{"d_expert": 64, "d_shared_expert": 64, "train_tokens": 313600000}
Below are experts of layer 4 (counted from 0) of a mixture-of-experts language model. Rows are named router (the router's row for the expert), up (a neuron's input weights, with its number) and show model dimensions 96-191. Each number is 128 + 24 x the weight over its row's rms, rounded and kept within 0 to 255. Numbers have three digits each.
Before each expert's rows: "mostly gets" lists some tokens that are sent to it at least half of the time; "comes after" lists some tokens at least twice as common just before its tokens as in all text. This comes from a sample of Wikipedia text that the model never trained on. Tokens count by the router's weight.

# expert 82
mostly gets: "been ", "be ", "well ", "result", "seen ", "right"
comes after: "was ", "is ", "to ", "be ", "not ", "were "
router:148111150121136151115113115125097082128161146125110161138131145121132126094111137110082100146134091144146164116107118169100131118158139070145159115159130133104128119095152139146158143126117104128163139130135108125129157122145073139072128110126138108120165097173095120084095129122083117136
up0:125125130160092148091118090157125128157147117131110147092151169142116148134145101165114136134104098135093091107121158119122112130115135098143149136117142097118120081113129125137162124101139139110148128149121138151132133134148094143033150149188135143161159122129117160076135100082149130108
up1:145100134126101099126096124169096122095142104119115136114116107108152145121112128167129137122154147101101107133092106121132147149137114134135164164123135134143086138127149097116102084152129067144201123132110099104114128118133109157118115113143109127135175123109116112104101115127133121140
up2:119141149147123143145166148141119147091111133127143109109129119107142102144117128096155150165129132106132123128168139120110136165115109108128131166112101146160185159124174112137154054139168085096115156153126107121099080139135145117095092106110125115084120117117150133104145166155110119138
up3:154126103146096107158108119119093127099145064098117072117157141176125156108131103144124149137182125138135111152137151145132090085139104128140108148128085177087138101139175123116085132121130152120122153145113149105127123124113153139128119118111077089111145137120115123141108139145130111129
up4:154113092104121114137166125136134146160124135131144098138131115111113109168128082129141073136108101119138171111099148090126154081132124153131166147134119123148154148116120100116107140108122166159186133133154195180112112135115121177099172103095125112105119085096093117137108119123132120123
up5:117157146178086147136133116103099153152096162123109102163126137120105153095126124141142124136089110121098142162164116132130131096187163129098116140124153144075163132126138141130148092144128132129115143135111115151095165136093122086134141126069165166110148113134117129106146149134132117111
up6:134083134117156125119151148144121119078120134187124122173114109098140128085109157116154081176122132106108113140127115152119177100098107111123137135164126147137122113115147168149142090118133125122156115115121122154191138142159127138134141171099142145158151122070125104114097118097141143092
up7:140115169164107088127097147100178138101138160130154130143148063106123149141095095152140082134156103121146140146154149105154124125116171103143109121101177173134120117156130159140120131148104155144141165107117125113135145116161153162088114145110119101110141128100159171127144140144175084147
up8:121138175137111105124117108127121128169115142113110125131097123162159112154127169135111119120112150144182139128132177146097150121082104142144148111116094129131127110088107135140158131130088093142084177128077072130147117100168146120105134153152132119099162156136152117106108147134110171126
up9:147126157129148140138143114091164091128110156139090073149114123175123097114147125133092155142112135117156141099116122125125131127098127143100129102151150104145134091117118126154097147126168123137172133082156069171143120144105113092098123146146147151101109134109103083121140111146116119101
up10:181129173142164127132085148124111129155175094142138097154119154114110146135159177148143092135106137107156132109148128104166096106160143152114119126101111147069124150124134147088108126142092129137178111168131088111133135089138156159111143087153110110128143115115099120095111133131158103131
up11:142119157128112115108124113079144132136143183078141107101135143109099133124136142109136173124159137131140117082120119126138093092154106150141165116156096128161132073140136101097116106155120114130145152102122152107148161108135131113103142145113118125151176086117176142079146174102122154140
up12:129186151167169168154072151136125080130148156128131129134153164115162157124167136089124163140131126123163152140114137078179145101096170139090157120128122168129134120100136155127111101136104167087159138089114089135114159098096154144155154167132129094154136167112111131131155166135128176143
up13:182165162139157160107097112156127112104114140127131100123131118108141109151119091139124094118144123163143108166093149154160098128153150093115187104172110114121103092087105146175114109144134080121145149136146120151103081109152142155136107123114104066126157167143086106098129151104124106148
up14:104092121132140130135147128121099112131109115107092162122172176099132099130083105099116131124101150178110143124081130126131131113109176116152175165165127169107118149073136134141108163140129153149134094093134133120102111153131127141093112103126103187107119139118092147133145096140154136137
up15:142136127124119141075095102102111116073151151112119164120126126103157138101114135105097120158139033118151085119090131094117117130111071128141143099141134143138110141102093128117138108136134137088137109103111121115112134140153087160125122126149133134147151114134103140142143099144121128114
up16:152171162110091105089133130119121134090134126109139125099112102151128108113111109107150107122144126172111161085145178136114126113138130129133106104129172099113137166140146159111150149136136115113177153114123127076088152101080133136122121130120116131113123146070101121122078135097129124070
up17:121121122123192144123153171141081131144130141107143071110121091085139096110108154114124111132138096112132123131167111096127116144073136101123136116114122166116114121120137130135144125120110081116094085164158135152124139106131123110104131122148156143098118179118104157119181135127102123112
up18:121146143147118122155157146125114132149118157121146102179097129111126120106097145109156110121121142110100133132153131120114150105103154119155132150091135128108089164125097105117125128150111121138125123143097099072146125106137128153124136159154139144144121111149158116121100077153115166146
up19:170059104135156152138118105109076107129095128134143138106085126122074101118193131167140138084126147116149103092161117145121162094156159122131109161120099125088134110127150156124153135118099145152145135122121161164132114141154140080125156079122128154133176120161101136090096100121084130130
up20:138141119122138096102088118121090117156157111131134154111142177106103100065121121148120123136146143066145131111120146134162150079123161103115114132088120154099119121176111131156147107155099136135180122114088120114137151141133109066102116167145141129132081145162116110153141113131143145121

# expert 81
mostly gets: "dis", "In", "however", "non", "short", "Out"
comes after: "\"", "and ", "was ", "to ", "is ", "were "
router:153087166133109171157116106140131092111143172109101169134144138141128158132127122121090134145103092145122169133123120171107097130155127096125153135159124111114147096118167139134156111105131108094112156147143066133125141120147076119126112126158126099137160124171116134124133097128099129143
up0:097100116132094089114096112106145152141097119153125129099174139130115119120116136120148106135137132120111138110084144132145151136123103127089133147118158116134147097143139145128100158081178092106091139104095151145106140144136106082106174088149104150142112139090127132114182068097124123124
up1:144095113129126159075164094131150135106111140160124112145113119119121120089141147150132112104132121091127127109144139122110152116171156142174058125103109130130133169129140119138157118098169105130127150128116130155130158097135139124098148115142188126157113134122138148153128104107181115108
up2:152118133127167118102100140130149138124129114102151132108142156114111140152148157117124111135135121129195082111126144164149107103124120152117120140110094111144112108160101127094126144128142161120156159116168146112156072082113098104151141089172160128101136099114100112118116134140112116134
up3:063119137143106114174156122153093104128106124104130116126146131121098114141150115108161118125103116139138098116085137120134136125098090116094163120129135102126139103094127144085210099156160129139134107127132157152123140113116138104105131108072119151152156148116157128122139108108120144123
up4:105105138103082100126089122103076099118132174128098129134130103141103168156120150125106135138128092136095135144135148088117161135144112131099110145145131156125139145166147161153153163078149110104130146099109119130156153113134153094139118128130144107160143107150156148132109147150134163134
up5:117155141109143123123065104151088130123138102143104161137157136104133123130131130132129114163154144136145121143143160140095177154101146133143136111107096137094080122116126141142143136124118120137112132156093148139166143109176180108138182180165133134059159159134138140122140141116122146139
up6:160156123116136123128159172152151153150070173104134117156109125159123092151086094122112121140156141085150125074123122149100143142144167135120146147134154165150159111151109162127148126144102106110096143175115126144124115125144114122102110110128099126145118108106092105151122105128101109149
up7:131092142135102084095083120132135135125155143062149157146141140121165081171149140131106136113140149103118132155112160082093137110129125109157125089133119094127121143122117117107082085111147150095093098141126124215132159130118123110165123113141114131127117142134166116134146128137116162097
up8:126092078154140190133147124116159106118141140134127146119149139088142150104134175125154168112130124101093171117147148172062096130124105115175124165102109135146165103129166093140107095093127106155117134143123086101108140125147164161129113107131108140137137124108126122146108079158098102105
up9:130100111095105152084131155146088151111094129114146124126164118108094140151183121123097149178113125082101137172127082122108124099139089139128128115148157128088119141173122120116147149088179128116152110114151098112132146151104157130148107125121140154165157125143139142140144141104143163142
up10:111149150136101121133137055153130110157104151091111110131118129177160115137148128111120147113148139093135161117131163104098142094095130154117133091137099129131119110110129115061112170169128106122104134127165118164149092160115156059114099119106132145107125112105080109127140121128116132101
up11:133124122151154144132172134107107161112136139147108126130136094156081194101123111094101133114126124115081145132140169096113124131146126158128106106120151146088163132167125129095091103108122166098114138155139122143122115132130110155142145141140123099078099084119100158139150142137141138140
up12:139110142136153157115131088108123159182103161130132119132153140154141146109159108136141143160094112159127142099122126143128104143084119135107142166140119131107106113151169110116108109117143140082150098122170123141108157101143113121126134112152130108150137154126123166087140101155138110097
up13:160134129150148160101166118094161109158088110178137180116129163106178142096129159134150159133122128109103137139130167142145167126187121112157141125155155110151147133173140129130129124093107120165110137064111158094130128175146154141152088139126125132144101124082091140123109119154145111133
up14:114169142145124165101148163105136109132104164139119151107125103120096125144134134091138083133095095149125128113134151162138085117123125104120169120119197119103143135181076121113137144133119120185128141103095126138108169116133095114135171106122137134115093126155118130140142100117131119132
up15:106143132155099146135121150142113135108079136132118096102171138095121091109106185092186146105145119135107176091096125132131126110127152135092139112134163163091128110122146132129117126128131120130151081109113127131132166112098157164155138164118037145124093156134100174103139123141132137155
up16:097114140107134113096183173109117155108092127122138110120108119105157135110120159121171092129091127136123129097156102150115136148118099137153087152127142127125124127119133155115057132129110122151091139132132073108131123148124152121138096074156178180132192131085107127133105148103162142129
up17:136091140123072082121155087135089140131157121157118136162121093141143143149120134067112098130130111119126137150131132140116128132091148122128130152107139152083094130176113144083136109090145113148173103172129166127158153107164151107093151191101118149185109133108198105183133098178102168141
up18:154082161074121128133132138116127124195180126113067129141129120096103144121139096115097153107143111122088109115104181146164158123121143126115134143128161106119123087105051152118172124137133154123150139101152155141130187113173148095114126132152140122145148163153150142156128113137112138108
up19:140181160154126115099128101142130117106149142114154132127132131120172134125148103125140069164123141114139130118104164133099114100126119173145118134126099154143146151105154123131120086124177155089103138110133136138125135122138061115103165157106132091122175115135132142077153142142123158118
up20:081101082130129110106127107133095119127119160156125133096118100100115102097123123178185094122117131132138129152114116084159112121103125173180137129142139112146145112132122121170160135121145141165155093098111130152107142136088136141180140105107083113160086128106095104117090091113151092079

# expert 31
mostly gets: "known ", "used ", "found ", "made ", "said ", "new "
comes after: "was ", "is ", "be ", "were ", "as ", "are "
router:142101159116112110158097107113100081109154158090117147160144110160165156114084140110110136141119094119129162110113116152074108127135151110126129161161130106134130117121141127175143128118133146122139136144131093114143150094140070141108104124160123105117145126129084120110110107111125131127
up0:134118165105149126116147141136158128106086091082139128081139093125123110112136119094112111084148075169136095127120111133187100080143136096165149128119126104153151121094139117124159151145128129159129091150156142080164101113127121134167119077113138133130124108152091117130119151089142113148
up1:132101135142121141107150183160147111114132120104131102077198122102120127125084129090148090128144109139132097130152161184116143163099142113088110125125141137128144103123134155151130140129153121130157124162123098100092091141093106193113111116153137127153149149068120116128143106130093107104
up2:155122156130120158113152136129147118106154104152128135146133118074161096103157142138108152133133122109141131128107153143116154107133129129135110160128067141143088118152155098120140132143178145160144150159168159122102138087123090066104138123160153119145133120174110126160112132121117099176
up3:115113146174118118125135077121132138101114123113093152158107110118140191129119120141157165133133135099124164140113154125143109143135177110121161176134100138114132130123103181145125127101207083099099142132133130135128146133170140105091099116096112110132123127150171143136141153102189109127
up4:122129153152128141126090108150104126125067128138146105091156176112125121101090133150093095150155176133141115153116170136109128107099106097160139164148110124091167141092113144136108139118092133124152132120141129076156086119155153105125114157139106164115109132131111121154120132149143153137
up5:126122076109142140098109158109157151125108140103132100101132104141099122134094123113109175131138179092139138160115117135159127106109170118157113123116139136113152132118108149091090118139142107126108084141135131129117131124124156104097100168111088158123086124135116086139139111117126108157
up6:063146088135104137126117070139123161118130122099129147123126153060147149115143112150135073117141086109141122116118134094127173095105150149115131143105128090154110131127119136142151146118140092118134117145119154095169138126124107122077117122148120140169125115083161129142146134126127074159
up7:128160173138109144144137130122116096146142095091135136110126151124173142088124183094094159099134123129120112113102106129133123136116168113086109142176129128177165072163142143167116135119142145087136166094090099125161091116115115146148161160138127149103153194128096173129143133140083150172
up8:125137161075126131192138150115129136151152142138083132161111148136155134189123105102147098150124167134124151121113161135146145092130138141163146119152117096111189137107106127111149074103103169132091100127169079136106134129075141106123096129127111133156162081146131135099118115100140170131
up9:156159118126169132157114139164106184108129078105096107102117114108113135137102120143144150129141105155096122108147145123101133126138121128135093122118159098156083133122119108110117122149140143117155087095159174115106094135127108106152082079135178092116157073089161162125131132120127138170
up10:075092126111127116096111061115124140107080145133123126145175119107119153153125133152107149103117108133102133152114140083134104099158166097116146138119125128119132152191140135100111163099140157112104132127152131090133157136125108133169152111142115146129138113117123149107087113152137147140
up11:183131134121152139157124132143120088132125107104173106120173110126156150122149129114146124128158115161089162133109056185136123152134144092118125117114157191140133155166140139134141144113149127127130107081077115137114096108140129083166148103164104133127089128161109077146143140138146134104
up12:121087086122133099124113107117117177168140147134130131117090126124166123165117143173152096145109164113159116131167130137127114111140114111169101118143143127110140113106130164108138148121120089140123095167128083117149099087155145132172116111137108146105146085120138152104116149091160091134
up13:121112122108123125163162087167142135110112144146145179100139099160112112102105127126125120146167138122083117165134113114171101100124128111108119148147123148137119143128150147133158134101150118108121159105093196089104123114157120140153130169148136118145103106116112166118134110141152083108
up14:124165145069157156096146158139143081151155133113090151127097132147158098138112129163135099111105132096091137105151147119130130125119101150113143155112086146138148112131103142108101108161120128139115111102150131124167121104100085135133108137144116085085139098164086139117087111117097129122
up15:139127129140115107092155070091159133141129099091143178127118129136123092094122154150094131163151132122119136142122128154119137119122135168149086105142111128132117156120133110160117137133127124146126091173113081097088115082142073128093124066157101117140135140104087132105152150152130097126
up16:156135152132151127082124160099132125128139118143102118121158138117125115130132162131073156120104129097071154132093162169088131118141160103133165129161138126139166130144096152123148135077150115169084131136143167129132170127164141144108124135111112115103135113127111141114154136128150125165
up17:136129150078144144131096115141139133160110115119108130135102189184120119087187128097124123112133144142153107130128122154138120121150135117113165074119148130136083124135152152115147131089135136133148163108073118127146161105123122082124126122124139134148100129148125101157136114138154135125
up18:134138125143176137195146120135111092108145132148115112166118154119116091142111182120140135100113146144114131135153138128094080101146172099166132077129170163116127136139146122108135123152135128128114138124136168111124122120136137120119128121123165152168164130126130123119146138138087181105
up19:114134129169144155125187162084121100120106160146157099095175115116146116076136102136151112121157117096121104136155110123124104151145125194106105129125111119182136120146134098124129134096105104105140127126110138120132150145099161185164145105134138127066141151114104122169126129130138101142
up20:126132086113103157124107096130137146127136143110139135124082154147108110105126142130108101145119146109163166156140105117122167153179145126160089133079116119180071076120170126144118146133127118136110149134100110133148148156145118117135154124125152106155124118122104113102143132172160087163